Experts of a small language model.
Experts: 64 GELU neurons an expert, 8 picks a token.
Training: a variant of Muon for the experts, 342M tokens, 5221 steps.
Below are experts of layer 7 (counted from 0) of a mixture-of-experts language model. Rows are named router (the router's row for the expert), up (a neuron's input weights, with its number) and show model dimensions 128-191. Each number is 128 + 32 x the weight over its row's rms, rounded and kept within 0 to 255. Numbers have three digits each.
After each expert's rows: "gets" lists some tokens that make up at least twice as much of what it gets as of all text. This comes from a sample of Wikipedia text that the model never trained on. Tokens count by the router's weight.

# expert 6
router:049061156131197134077162132154122118126119094139066152168197119143189105061095122181166106147094142147095107152160149131140132133084172119122136192084134115110114098120092157102101153173135150
up0:112103184105150107134138164161132103178121126128121130091146125047138096185173096159108126114113083129064090084118101134157127152176157091121172159069100105131183175099124161188170185133105133
up1:174109100132132133136135133144116123112080117150086105181151189135100137137149128136108085120121150126161129147180143068146112177091126134198155112107135155124112130180079161165134157189145120
up2:144090138152143118159136091114175085140137122130085131193220164160145102106144118125167143138152107118181160168120098149132097135137119108171123205080094084168092147120172146111138112153098138
up3:112115123126146157077147141104131135110148109113153134116156144136157117162087110093176116144116154120153212118107089194148085153069107158083110113106186116120105127074102166120129124155142092
up4:144132127103162148107149172139079070081102102098094134113156090147144097149038160139133117129104128113118123135134127151139110102114104147153146105101074168087209073105157147147164155088165127
up5:157161073102121152103125139176134113181105089120122130179136140078145146073112165156164098170067113125102192129153118154119107162172121154095167141073122127157122131177101146081134120145102098
up6:107120110086119078105118121143166158122126137153161149180128138086104159144154147115108060183167139120143119102169133167153107094155158123128137128085144139134135129087103118145150092094063131
up7:137065172119173071152132158088078089150141110107128172099061161142127080124133115171213149174140123159182145134117113107116090050152124107148141192124150132149086153169172159147108137129137163
gets: ".", "s.", " New", " United", " in", ")."

# expert 16
router:083090175179109108111123164133137085139126150144172129160087101174116118145134155075067187128140176097128037165145168104086131082078142149139142110173132131144182142109157146098125141125110161
up16:196079116149107159205147080144125144102138151174172105203124099066119086141105135100081132116122172097164153131146156126093065099150034088082147172133083181079089132145177148042103158112133136
up17:128093127137100181112103090096082123142086194127132136096129130152094159023143149082111128173072103126113167051140145146167149140175109111142093125127176147147129171117144100158095138041149112
up18:146113168158070125123089132127112106104164111080152065131118114164079188159125090166112140156115209133142176128162050107125086142109173102162124175180148152172144076094198144137159134115096102
up19:125152139178126157125105126118122094147117120143109118127127112143167105085085128142099138135115117145123157090182106151150108154150116121110180107193172119104204210133064139128114166109151099
up20:091133157118138169101183145128148125208147165105129161158119126174145108145141149170092145122177182116167124116215138129105114086155181121102120097127154116115162123089111159138169114151094130
up21:160125180159100155182098133119096195111153119141164095111058143133085158130103163123090079087128149128117109149148112161107123144151133144117090145187112162188116129140118098117132090132160147
up22:070132168145154124106148130085062103163128081171079064095140173141107129147079111158183107149123147214107146089155093100103130119144043120099125158180135086180129176158116109131113077148152168
up23:111132142077118133137104111116181126218130121172142109113125110118139159107147111097096125096162133137161115101161099127165121074157137166116094115152133118150179135179164058154074083117113189
gets: " the", "-", " of", "=", ".", " The"

# expert 33
router:122137148117146126149091052149114189099160138197155161061073115161066149126159153165119122110089168129141113111114107064155159140093129109094095125095085154172121080123166158116170112086126174
up0:087026121157142098205143109169133150092135095137135140146128160134097147097114184127128084069149106150152083119179118118149147066147139128115117156110109142041156082137109107128160173078131192
up1:133140120099149186107090114148130145121125167127126114111127157076115153095111162166167132089158119201150151140150138130127116113202163167080116172106105192158151076107137118113118108100082161
up2:128106130077084185162101136164107150161128140164132141189133132046123102076163085111158151123170158149087088170139100106131137111193153117109114110108144108098122122139124139137095121090096085
up3:157184118114072136125121053164098130121113136124119126092101129113087145136160087155087145100051114062119141042159080114123144106107170118168105105133107145124156126112104110115159151105117111
up4:125113128156116137121145079121250144124133097097090116074074130142081139081174159101110121099169148127103039125117120106134111126136120128111152151151061125099166113124141163063128175139080153
up5:113130203111126137111148125114131124169136133091098138137057167110139091143103140174127130088057126155124106062075132149117137174153114114099109116118124149131214133121112147153151097069095132
up6:127059105121120094138082096106142098132142166174101137081155141193047164134136175155099120093156115116137146102056114169143151131169094137102153078105092047146150183136128167181115105114163124
up7:128155141160151128180120070117127146127150114135136149109087132149108161090077155137116120062134124108144080092111055114172158126193066147072150067136131182162145164165135151097162084161125148
gets: " a", " his", " the", "'s", " her", " their"

# expert 19
router:168178116070148165135096126136074156135158108146139117136188121144175110141152163073069109124124128104102119147142100149126107110147146168124168136082138120127111145063112114039136175075160130
up1:159118178143122057157086108121095129091112113167141065035147156114109152093150129110119130036116160127104123155129111104083094185065103115130127136169122153101104157143053132185151131127139100
up2:130143104130132255153098089179169138158161183126131071145104171105108095136094080117036138142147120137129126110123091170122148156162137163100134180085107063128182106114180131043113102138098114
up3:130104190084125141120113134132141215098149158122175110157171079121098120167173113095109088134144168132134128103096129106154129107199040162125122107148158155105131127144118153105069129166155133
up4:117147165071146080104098139167131157097071171089078082134120106113172123111088106128111124142134077172109148169115075174129089156178131137162197087079130163121100159130106107114138129167131175
up5:191127147060145082176088155073125140119141105127149163166132136086139125055171151131102106116161081119176082088141104093134130150102162121129223163089129087175129198068077073110157185131134137
up6:090147123118135157084181095159155108139183096135186088086183116138093116128086129129098119147146157159150077159120114099099138156108137098152160050092155132082175148072131113115163074133059141
up7:187158099131085098114093147159092163146113073097103110154150138094090084110131082095139125134117139094050114118137094166143077154103123174085091178142121127126101102179088079151122106086095105
up8:104132159129097170116135097096101100108184093098118101121160148136085154180125066156151109098161123125195092121111124145140155152070147089128109135148081093077129129066082138117106120115040140
gets: " was", " is", " were", " be", " are", " been"

# expert 29
router:128167090136150100087184195084117216066121103109088131135059109126162113104112106093120143146154106106107172073114124154133138116139177197113135101115121166128115130094100136207101133106105138
up1:127081212127147109129140118144166107104110170106091145128099067152125129176150154082123108093135122107128127128136121119130059113140111156096107084114089129131103209090043140169131107150082125
up2:185119217138145113111138095137117094066118165147160136119123119102182174128084104129111099125100127112106096132156133111156131135118102178146125104129081066090097167115130184101129115171146139
up3:077215151101140126097131162073072187131122138104157122101078167098197117096120092108097128102125128138130154089072114138129150133120145106105097117119148139115138070123140121121114136095118233
up4:108168117127136119084145101099211073133098140210133108120108180134117155126114119087156171103140111161150098142055121169186181151175157139141171048160130146118007169066144102135086137176153161
up5:139149112150053192173146167103070166120157170169110123062121092135114164129126159128105095086210108129100169140100117138156143138142134152098101129125156143126105138112095068217147107102117122
up6:175170106157110134107119138174091142078100113194174124107151127122140174112104108095127159119104116111107136182161096131092077183158086115097112147150165156162154119125184199056127147127097134
up7:157143182109141088095146136077134052124088177082131150158158172194145153165127183183117118167138127106133078109109127125078145101121144157145119040147116150181181145090174151137132142091138134
up8:222121155137163165189117159103136102088114120135141116150135160070135149131088141144097087201148100174069190102116139170113087131081085092144165159110111134084132107034092172152107077128136090
gets: " to", " on", " in", " from", " of", " would"

# expert 34
router:124139121147128111152126182133140067131119112139124137110157082108128135065147112133130091099096144136123133091120129107102138094150218088118137145121102160119150128137140069119088132123124142
up1:163194118108146093136181143159167169112123130095133072131134118060140114130101115080088141115106115162122168134135122116117092100113143092091173185121147126125201116160168107097083138154174109
up2:116093165091116154117152209104118139138146053114121138104074073138088160101173078148180127120184132120102118088021105148134131075123121089139122112086137100122171167122117123059110084169145125
up3:141144140157163072166123118177153110139067125132159119143125142113124118174120051110115174126038131095114109135089085151159164132154174080083092126120119154121168106173139079099106159106157121
up4:135137112164138089164199190086177127122060134168108193092108160161091073148124163106137146085125075122175170176105135096086133146066186092111179129133115126145083105182144090126188152098127099
up5:175140120138156190097150134129182073166166191111133120182111093179094219122111128149116082122136145161147145110133145104115109091135086134098106093182150139104163106119119134085171118140116140
up6:149143129157136138141102120129176180113113132149090102125186105135161186158140088161086103111191152088122152118111124096112214098191156099141072113097098116167122100114116132095096160169094116
up7:119119125146127078111115123157133123134134142130122113199101119160130116129132114129146118117131154062094167202077123149130141114152114149133154103157138106113065156112040106227146116164146185
up8:053123132170128099138142075120133146087158083161129160117110105123157138103142135116196143095138116164142125091139095073126105117126119089123139120119143093080161154113115100132115112123147173
gets: " |", " ", "|", " 0", " —", " 1"

# expert 13
router:146158100149151094123104160108110094127084106150143081148129138151159166103135108098070128089159168106132080153106165095097150061125096130151123117169126155136122205128126123111128097149150115
up0:086149200136154055152106132119135128118086111145134101142114035183077164122174096067141124114175098126150129158094106149124189149176124150079100150054134099153115089162128109151132166088118061
up1:149172131150103149113107124112121077105090129136129085072182070169133094123133101134108035120176209080157138084145145092156154119149135096142114083122155139156100138159109142083076074182142093
up2:139083146126144146127089166131155123049116140070144160127084128175054160065122139167128120150134120183096120126132143107119128071130166104112119112180106163146124106151158114128169126110094110
up3:172135198153122130109177122090107162155072156106161128141073150209191172163135175133090115098161146087142151146105135147093153131166099087114112120118118216115141120089071068117176136113137095
up4:131183142105138102119115217057098130135131093145100071167157152110103156161114109152126095110121106099121109229086121141101116117072138180170083059164121155107071157094168099158112126113135153
up5:120145097135122120146127081110164074115119130146088125154155116083175183125109110074170144165142150102082106106116103112084149183155105139144127090139106140149164193115168161125104166084125140
up6:127137107095121160098122099139140102145090123199085076154116174107100160108101124127094096093142107080126117177132099115128149127126112123186118159112147086090118094089106103116191156100112113
up7:104112157122120124120113105131143131121195082158123118096151113177060119218115125114115129087103145092184170040021096141116152143138147097159122111191141145045150183151079063108112109116120176
gets: " and", "-", "|", ",", ";", " or"

# expert 0
router:137131143145101123091135091124098232116119098099099110092089133146101175104066153120085122107135160098066082097153084170141163217129047167119153138200159133089140115119084120098142108115170182
up16:110119110164127100133095078124103075049096122110113120128139089199049103085173118140111096112123128192157136145135098166106127174114123113149135151152109164130143159138128120171128140091084130
up17:124137189082107150092188157152113170137125202079120143069140122157127148066077107114140162170094187104113098124168108171140187152105103143154124073116135079113144129164105139178166182124126157
up18:119102114115100134153173132159152096132138121054070107186138113091205085100110106102064157156153123172194100145121102116154072120217141153152134131125065153142130120115133182092114142088138109
up19:174151099147124146169139155167150158160122154114114127155034121188145144117137074123099119131132164066119143115090132125146141211223104150104117120069152098155130067093123100141116071122135145
up20:142102054127116116149189103211140173104107107151140134120126165109139057139152124118076146126127142148157143117137136091093143157138080106100113185124075106123107116136147134104145170154137144
up21:203108122086126186128103074129132064136089210084129148063091111110115148120135164151126085139183149100170147109151152177209145116105153151102105130141152128101141109112135147150152046120088139
up22:070116125094149130105150106141109194071149078168117147152121099166096148111145073101142151153121101068155103125111078124109159059174098123129129038098171125179149144142175156149133141163111096
up23:171135213105130134078089220125064184107089153126164172150089131145088162119129118077146129163077112106115157106048139122143117116153105164110141140159175116117110142117116127113145145190213129
gets: " he", " He", " and", " she", ".", " to"

# expert 25
router:073153121162066049103158105148114213106142129121168193136027138090162144176156138085148111139091100161140127123202187151105140115137110166148127089072131126093104119147164077113142162105155144
up0:162126156115123102148112117105158152069123140157124122125086063124134074132102149109126143117171137147121176097195096147183194117132112101081149118142160162132127163139125142094095108115147079
up1:085135102165087147152159133165101150179150153157167112178148150128143159141128133114119069115078014156143132104190139158127085144121092141150104093154132191146086163128134070144113131094116162
up2:078175130114117132134127196165139087112189085086106159146132174128128177093140121125111056080167122148126135126186159141129128197101094152102137136020085149148161070083138136115101183097177156
up3:099154148100116161116141123126144148054090174101108131123080115148155067137115152198139109120149133128118164118135116073108127100157139087176115129067122090102127078147064117022158139076072104
up4:158131162181117105096146141157119197112171169133106149205075186141129095126112080122115112076078105180137093095111085116198146144101113148131156092132122150130106119104192064132165158079135093
up5:098161093126122089116169145125140167093156178079161142142094072120172140097102150091126145138053090116162130116137136122119126147228175167155129076135175155079142104083125129090135154030121126
up6:061097139148093157164155082133173095135146127124148134159139154102162126176130168154130110146170134132164110122132156117145089094136127099151200134080103148141111115107133120114092129100143076
up7:108173144164073090125094113145125116103148120186151181120117173112160131157095113136148124110105131139116129146169138124110153105145123152116141154130062188097103080151093100118081232152142197
gets: " |", "|", "-", " /", "°N", "/"

# expert 3
router:135159103138170134149080152135121157151130155120109126147076174138123147161112106160142155128063139123104126107136151110122167150156175072145102122118119133151038140152121094102132092129170157
up0:060081189154151156109140108123180202136139108141098088173115095117121126115125119123049150152092149120067069173111119112151103103139102176157119123131114154104176171113157068116143144146093168
up1:144100114104149150115160146132140082145088167149140135105125133102191104100143122136104168133118138090146109088117164078111161118132151172190157089127089125118137124115134142057131069131163118
up2:128144116107113122117074151134147134150140175078166155110160172178087130090158156158060176131131080104084114124106146185084120082137183093141116133038106115149067109111080129089064176127111176
up3:076170142116136154149131151158144204124135130096184123163125211114140153118087139128080145111086117147151107040086113164143149082154170143148067162178157106073134147105097123118145091134159100
up4:124139182073137179161110139098177095106098122134112115111145135119159081158110149147157099082157088075127151101103117124110127134189079116103162053096117086134111122112098144062100130091110158
up5:079126132127151143122091105097123116093152139089176101139083092156093102076173158151085172088142122114103140183119136096153117066157136108185113130158098118087120136119109144158126135068177174
up6:129151176178165099158134114188198147134189144094095103195114178104105121108161134127143159094074118108167127127201163147154122149128163141110058152150109143154116100105103155053135096078128137
up7:117124139170125152135133100166193102150169098154125104116182150124162159084094098151145201069079140130176092162055111174091177168146151106099096090113122139046112090152138130147159121131137148
gets: " |", ";", "\"", "|", ":", " –"

# expert 11
router:115116134119125121141131138142114126115134086212159090141169161077117130100158108127148132116104137161153065094171087126106122120142185148146116109165141096159181113134114214073144129127131137
up1:130097135102158200117138137078153120154142098099096151143173091111174143123141114111099105154175108114141116148118102120108114135073175158110105183100134119147147058117090165128137147175122109
up2:157069127103122111161109155151125124132100121198169160143128130101079112133109153182137160148155152102072155131059129134128133092097133029151093070093120148112131128076097138138115145140134180
up3:134155145082106114123178106178176174112124113073109154138134137110082173127105067125147136061172134151099080125174133084112174132137080143137115096137166150123094144104126156127158091117129140
up4:220151181124129169155099128131182140187167152118122115132174073108127182154099100138120167134164134092169089145121127152151100051146148123108075172181156146119117147124138157109180137157104136
up5:126110155161144154106114070159116125147108114111133153117165068077106094100103148183104168128137163073106095150151104132126149130153111111108206128143145120048115132121119083133128103129158087
up6:043071162131165143162129140170170152191101124137124201125051086142171178123118130175111138120102115175091124132105108082143156136180141081116098172206068127143134138090134142096174139185104136
up7:154134150100156073116106148080127160051165172125139121109103170116077110094124146139164163134154077152098084129071163044152123155128135145180096101165108127112136125080063086120117166152077123
up8:108166108109077058141097142120156139094131157084138131119120126100106115045122149128160184106130124159169146063087151149131128093133117136191146200054154164093148105132127092129194154125174144
gets: "\n", "==", "===", " ==", " ===", "."

# expert 26
router:114121125082100116169128163126127165120130122123196124151097100112146154127130150155152128135206160145154195171151141094080144072120133154158105102115108159150032116140060166221121115095165133
up1:140094130069112141123133126132145159116119163106090187122183155101112147158168128116099023127133099155126117107146127132172091112115120100192156141089094162125113114159095140170113137086141142
up2:121145190108140182137169134127173105127131157112159101163051180128105161119135115123187142158139170122140154144155221104126188134139105146131112090115080113061155140111159112135069110099094129
up3:112142106137094186076146124093118109143154147066130143111125212200102201126149080118143094136096125153095144125171107114087131139171157134159080105164099148112163069129127103153115102157122155
up4:140099120091048181127148083131125155026150100118129159138068147146089076158103143103158055119158140138091164052124156150135133131109131133128167111134107120172131073098114188139071154100167126
up5:096100138134118117135123189149139149168093148135093134118162094154139129136124095100145046090097199150157203111087155113135125139145114146083104110088146106109123050122162159190133179098130173
up6:117139101133107080133137108155114092099176062158132173128136142046108129202113149161209123101097123141170130109196153110132134103104124175161137104125142138138160120071135176082112108120106145
up7:115122116136131183131168130123227149125111103152104100170134150130083114093093110100131172152125099137134130166136102133166132136179135144081017102147118094124182143158129124161067145059075109
up8:157163107113117080137137079136102199128146144113152073133150141108144201105082142138139122109147161111153163085155147147121214111162076133122179185166131147098141120103136153100198123082129114
gets: " |", "|", ";", ":", " /", " No."

# expert 14
router:134090145154141112126117175109177114142127161142134112125129090180209184149116183123124145152108132108134150120105154125115137058142065095153132155107160158188103162142107178108105202154108133
up15:159098104087097174129128149162110138192123107131125179151111165081166115132097114139152112116179136136096159106128102096041080083159103043119120145120141129126188062138147118123095092153131127
up16:145114136170133018134114162118179126076116137139186134156090159073111152155174114122133181104137138103251124167143137126163116135195067082150180093141169100164092144066090175126109120159117140
up17:168151125096151133140090103089137122150096152138109042179186142142170201113098157133136097134117090123101140130145069146118174119172061149144067108160130132136081170119122148134069143133157145
up18:097108151142085158133154130192179127089085091105157154144132139147146163091146131100161149117131148097147134154184157065115083116087105157153141081135131138121143165149159122123073188185119151
up19:126148068089127115127090180121088157126109146113132137120171148095160114122152093123105094151181096140135164100125167074150124104116140026203129171014147109142125108124094112106123148115166188
up20:118161119114077145075145091075123206115159091064126217112088188115115110151139050115137120119208082120121137115171132155133168091050156150090149135144151157124158106077150141166137185097125139
up21:149135089097096084129104143115147121125093136128083104137179053084111114154123116125119090117164111058106146101097096103137170138098080140163119170110148123066105132124113189103115128148119151
up22:111108086116165162140155056140129097142110082199129149109113085140136139097129175103151155124082168134117119086126143142131135114061170152115110092168163135197157113174118120145123187143110089
gets: ",", "a,", "),", "s,", "e,", "i,"

# expert 27
router:110111144074100146115148113123149081151107132178096142101083174130085156134124114132094120116166106127123129126160088098190153121179122107141094147118157112122134111179067124087143159150135116
up0:124076108145145169183116112098148097160145174089110150169145105101126129157136114170150145099180170093164133093107123080115094135156102137100146159140113119053083101085179147063143082177131119
up1:077146122131152076153143128150166183154125101183173135082124143117137133110109147116065151120130109130123152143079113120098140130173122142119091148105077110082146121148114157070133143153142105
up2:154115111066099177108167176127094087138094110113159153150078147224148115188126107103152123176187129132136140128151115082131107117116084126106115203139099152139081117112103134111166162128141138
up3:102117160126064115127127086113151106165144183110110213159109123034110158150111105132065165080150108136138119077145174077171142129190097088158124170190139108120107090117095105119102097144083133
up4:086130094167097156085154125090129138124070197078088147144091107129127126185173178141120134126134130065104167120115145113156209125149158111099120025115118093131163123097099107144163116100138112
up5:137126137190097195171069120132168190162080135151122191151095078219119131130117184128124096108130068138128136060100176156126148127087091166142184081130100126107133106091125100100109098136146153
up6:128105190123171113129114160099091133142159103152099108185142100133142091139114158119078111114083097151141125207089140114136175116110107121125100133105112115104121153149084150098080141143077112
up7:143134151119136102171112093111105124097153074184151131131108126139156107097174094145117112124148107167173123127146145125108181154136177109047139147118096130154122127144169137101151193114171134
gets: " the", " National", " United", " States", " State", " U.S."

# expert 22
router:156118117127114133121133078109191160115140134089081142175096153119160166133109156085126159132161124116140133093100102134191153093165108156149143139183080098140152145118139155118119136090117126
up16:110116045130102189173129067073171179123134109121159102082156170186140146154092146182110151116150129113127111141136159167125133125160089089101163128126125187120157132108140099098128146135155064
up17:149162157072088112148113174108172168101048123092115049097135114084114159089081185156114161142140175122153161109123117166156127134119073107122150097176115133141101116132047174129133124137129140
up18:122119100179120156164120163134171125066083132106146162173045129114099132088118149117067161099090114132081126132093099181120132150138142146110145140148147097115064114112171148095087115107082130
up19:120146130176060183094148161113077077133144142137120093121155136175072089147147096144057123135166101139058128105102119108118057136148119092136112127145151099103131133139107091115164158141117182
up20:076175136168138123121152169151139107156173107107162137103125069108162108132188140132154106061156159118172102113170119077137166124095174125123122072096135164103134095062115113135065098109114166
up21:122128157158140170150149089140146120087116126086126084117109125180124129163115156158128130049136109045185112159114126156104100044192159131144167123140072102078125115068139145122133081106104158
up22:110121149121141075145145064138169105089095148121055129133077116076106180098136119156104174112140146144157136109134125108164148101139168147148212177157138120055094178105127151189133070167121159
up23:110109156072094196106104129073145086156131130155094169109078128122048121060174116100084123156134133123097111153139095118123106103089201108104109128141153080169134103129092118186143130151058119
gets: " as", ",", " by", " was", ".", "s,"

# expert 5
router:070179160128125055130109045104106233149160093161145105127175147130140090129147091115113151122129118116112143145133148137078132063094117122157150155174161154118119100091159137104126175097155127
up16:111143123136111124174171110157117160111113117069147133130064119090103138108153106158066143108136147142104103151142190108106145066129106097143130135058094181094144141124094180174114185108141132
up17:143158171114128123147129079129111134121142127139136071147135134104111180113091129143160127116087116170112150116094145096205114084171128146151084098136144180137112106112097088089127154091152139
up18:136149159148111182162096151127108159150125129136125115179162053116146116165137160127072104105105107072115157148150119128106177096137091138176145137088199122110152087068122085115119142130122118
up19:126123114114111143127186167128163142088119109067097091150106110123161128135120156159105114176149064097148186160152139132135111129177099110132102162140130127116052117088148125143088099048113100
up20:117168169122101223089159127148120123135167116134124131151156103128167113153148155103133156200124108101152152049193121126135138120103163106120185114090209144164157111116151109060153115162145128
up21:075163195075135112120135138171151135161137114121109111150163133054158103122124125126099091137149161141134102116100123129101114116159100150120157169019100170141105119161123201074109152148172083
up22:094130202112145177115126045135156117105161119134125138111174135112101116110163074153155149080184109131113111156161167101095127108061156187145134147118096149141187140095113138214148079096132137
up23:104154119160099021120120178116141141087101083133125073145107080098046104125122118173134144106137196141126140078160082164104107143136116193136068159167168142157146148077058095191143111092087112
gets: " in", " of", " at", " for", " with", " to"

# expert 15
router:120121157124130071134100153153171039121126070203098098171173116073093154149138089072090129120130152165172111082115113112125116123101119154155197100141145146111189123081118161092074129160105117
up15:105106148107128119092127170145165109222120105090076169150145151090149159102139149139122138123102117152187156133123134176150159182177147130105131183108148118160129112133107203078121132126070126
up16:063117171102173174112103136102164105124141173148117082138118107139180035145109085174158126134186115183105111103121119091069146165120118106132156145157073115118099120119088161159141104118134106
up17:133064073143122129171118126096172079094114182095079135106128147028118183124108172123121134159160132129185146097141082072135143161164107112086135181135129144063077113083116188051124158187109155
up18:177112162050137129102152104119094102117105158157099127155094191127114089117155075142153084140113122169111129032183101158112111093109097112138193211107123198085063195066127137067111113102153157
up19:143132199126117057123167156121101157129103101175079113172165117091129149176178141109136124133134132143107103119147142161135085082136104145155158159131122126067170173115167137144126128067111156
up20:142129102189096095163077174141167084132126151155109093140178126102050084175121156073125108162143114173123173066124129120135115175115088111136151080087145098168168103093145139156137131109059127
up21:112063129122149151112135129151132080119139146096045142139150110180137109175114149125144080136171050159161133152125128133133143110087176147139088097117174125117156084065115125158122179149155114
up22:134127140137131118136131152127076120163115104135121139067165164147126154121130076136138055110076110140146150058145123136189141121102189086139119123169154083137173120138104142150053102087171143
gets: " the", " of", "-", " The", "The", "="

# expert 21
router:180125132173075158139152156066179166105132163112117099155166112121142153137145143114083123177159168128075104167145106173146123087073202137134128186180083126120134110132115144182141079081109100
up16:078154164102147143196135211086149107081119089095104118163135155088125102103138132084177153130093170091147135085128145063148160157197104123118129109145130126109120139104080144097155092081119106
up17:115177223182117093115188126139097095109145178088094117102171162133131115150168110149137157125124199118109100184171095143093175152141105098101131079148090176092125097133077158114193055106058111
up18:103150181150136193159096140112070150185150155153116145102118143129086132144138097174119144106154087115096160125145103147082136098117170108136080155164177138146035099100046100183121118114143155
up19:148176132138121108107104158121141163139144125110130064161113133149109125142109024112119114117199127115101124120103159132166143148045158138133122121120088109088152090152135109115113124101121173
up20:127147120137117160128176124111089147089167123139126122141134117124141091146112147178127147140217115171081202174130148123139095159094091094125186142044088185107131048110133129129092162132169131
up21:111173119147098166103164168139148119151072154111137122146196081121103170089154149130119103108138131092099159136195151091083164170147095160150108133151102115079131165160098064140148088106129170
up22:091075106157136083105163079100129171080140108129068150094117105185120100115126139109133125135145147168163103144153170128158159216093184131178108092187204117149102138135122107196089112099110111
up23:158174160121150174151131098128161124166114139181160118119146132160124152137118168168157103176130142102093119157102140087125114166111139170137166125154146138104137099134099137121176063113116119
gets: " the", " that", " The", " which", " It", "The"

# expert 28
router:162150189092148131085111196160129161142123168184118143122171114099101108118135193109115114148174105165116200118117113118138167121063155135105141154093115165124095124105137103131125137107166102
up1:184120084188148119154181126117151186104105095055081148155079105114160064114144085154158086129187107130109140064127192144114128147087179126134170090114136117097104081122184126189096127131118100
up2:121103178074113173125115046129132197122105155110125148187164119102148194051117172149166127109110118115121098131170106107153166128067116086167146130109139177126172059132048178069160143106106185
up3:144083131139105185102092095128153129134113117133098132044160153160130095116069160142130138075083094184141112114070125145115158146129121086101142048138141054136164152120092126192156175132155108
up4:175208199147186092177140143097124100143138119162097102095113066138110129126130185119131121123122132132142132106136143175139182141059090065074148079150072122083146178126113138222144127099136119
up5:229138162133157092122127142116080140158092111109115114098139122132173141088077116158138087147090137160089166123140159186152161161157129110160185081192104128131101161066079124155138097071131102
up6:156112139114114186149100155090166120186154100149178184044189115094157113110138101109086142092142151123107104170096104158106108096094087124163158076112112158089178159133101184097133167124142105
up7:155159167137103161121164119145141137123133132174109132076130079099087149159112159119101060153150080132129116104211140131109099162089174109109167098131142094134126121143134176138158120037118119
up8:117115164101068156131121169144152106158139154135099196083160113122138110154175157187193108174143087138156137129152157124144153167119089199103083121119154142138121134091094143174101141195138125
gets: " has", " had", " have", " of", " with", " a"

# expert 31
router:184140122104104047109120107106086131156133159105131152109153174102080165087149130142122122102102124162132122155046112114079110112081139168077132089103168128078186110113100119153158145169133140
up1:090135120109108115133115115110174158127125163083179153164151097140137150139182120080137136102125138208152107170161144123128151175135129098128196103101112120174129200175082097103130121116083165
up2:171118164165098087081174139129105120143119126121126108126154130139116126103154097120132104130157073138160140073138101138140134062100094121099093141013079093102165134103169140091165133109102152
up3:113162255134142072074127128145129147102125179114121200157124132184134127134130113103100123114136128164138079092092136082085163127158059120109088134119097175097128150133124153131126176117146175
up4:078169114069107109124135099095148156077114142129113130122208087106119195104118115121081096123085133151097160118148133146091186131105166109158116109149159168135185144129127099122153213205115151
up5:144130113153106129073067137069100083151108150158147168123111124178155121166095162077150131081163177110112127125139131155102120149132178122152071106211210140105136110116124122135134062148103161
up6:152169175106190166106108117159078090141078184133180141085153105187117093123095123136138158139111089192159153141145131175145125220168114054059103113139159140165186106087113114163185144110116117
up7:139155111130087146086128130052104126150102137130083119128143111129145186122112147154206163115102120128153131135192086059120110128123090121068126060087118130103168171143137121177202170090099132
up8:177033096140120111146103170144053166091109049104127148167070176126121154104163127121123144129069146177134092152106129186116138136118126116171122196206125134123111083131083096143134106094101133
gets: "-", "\n", " •", " information", " medal", " career"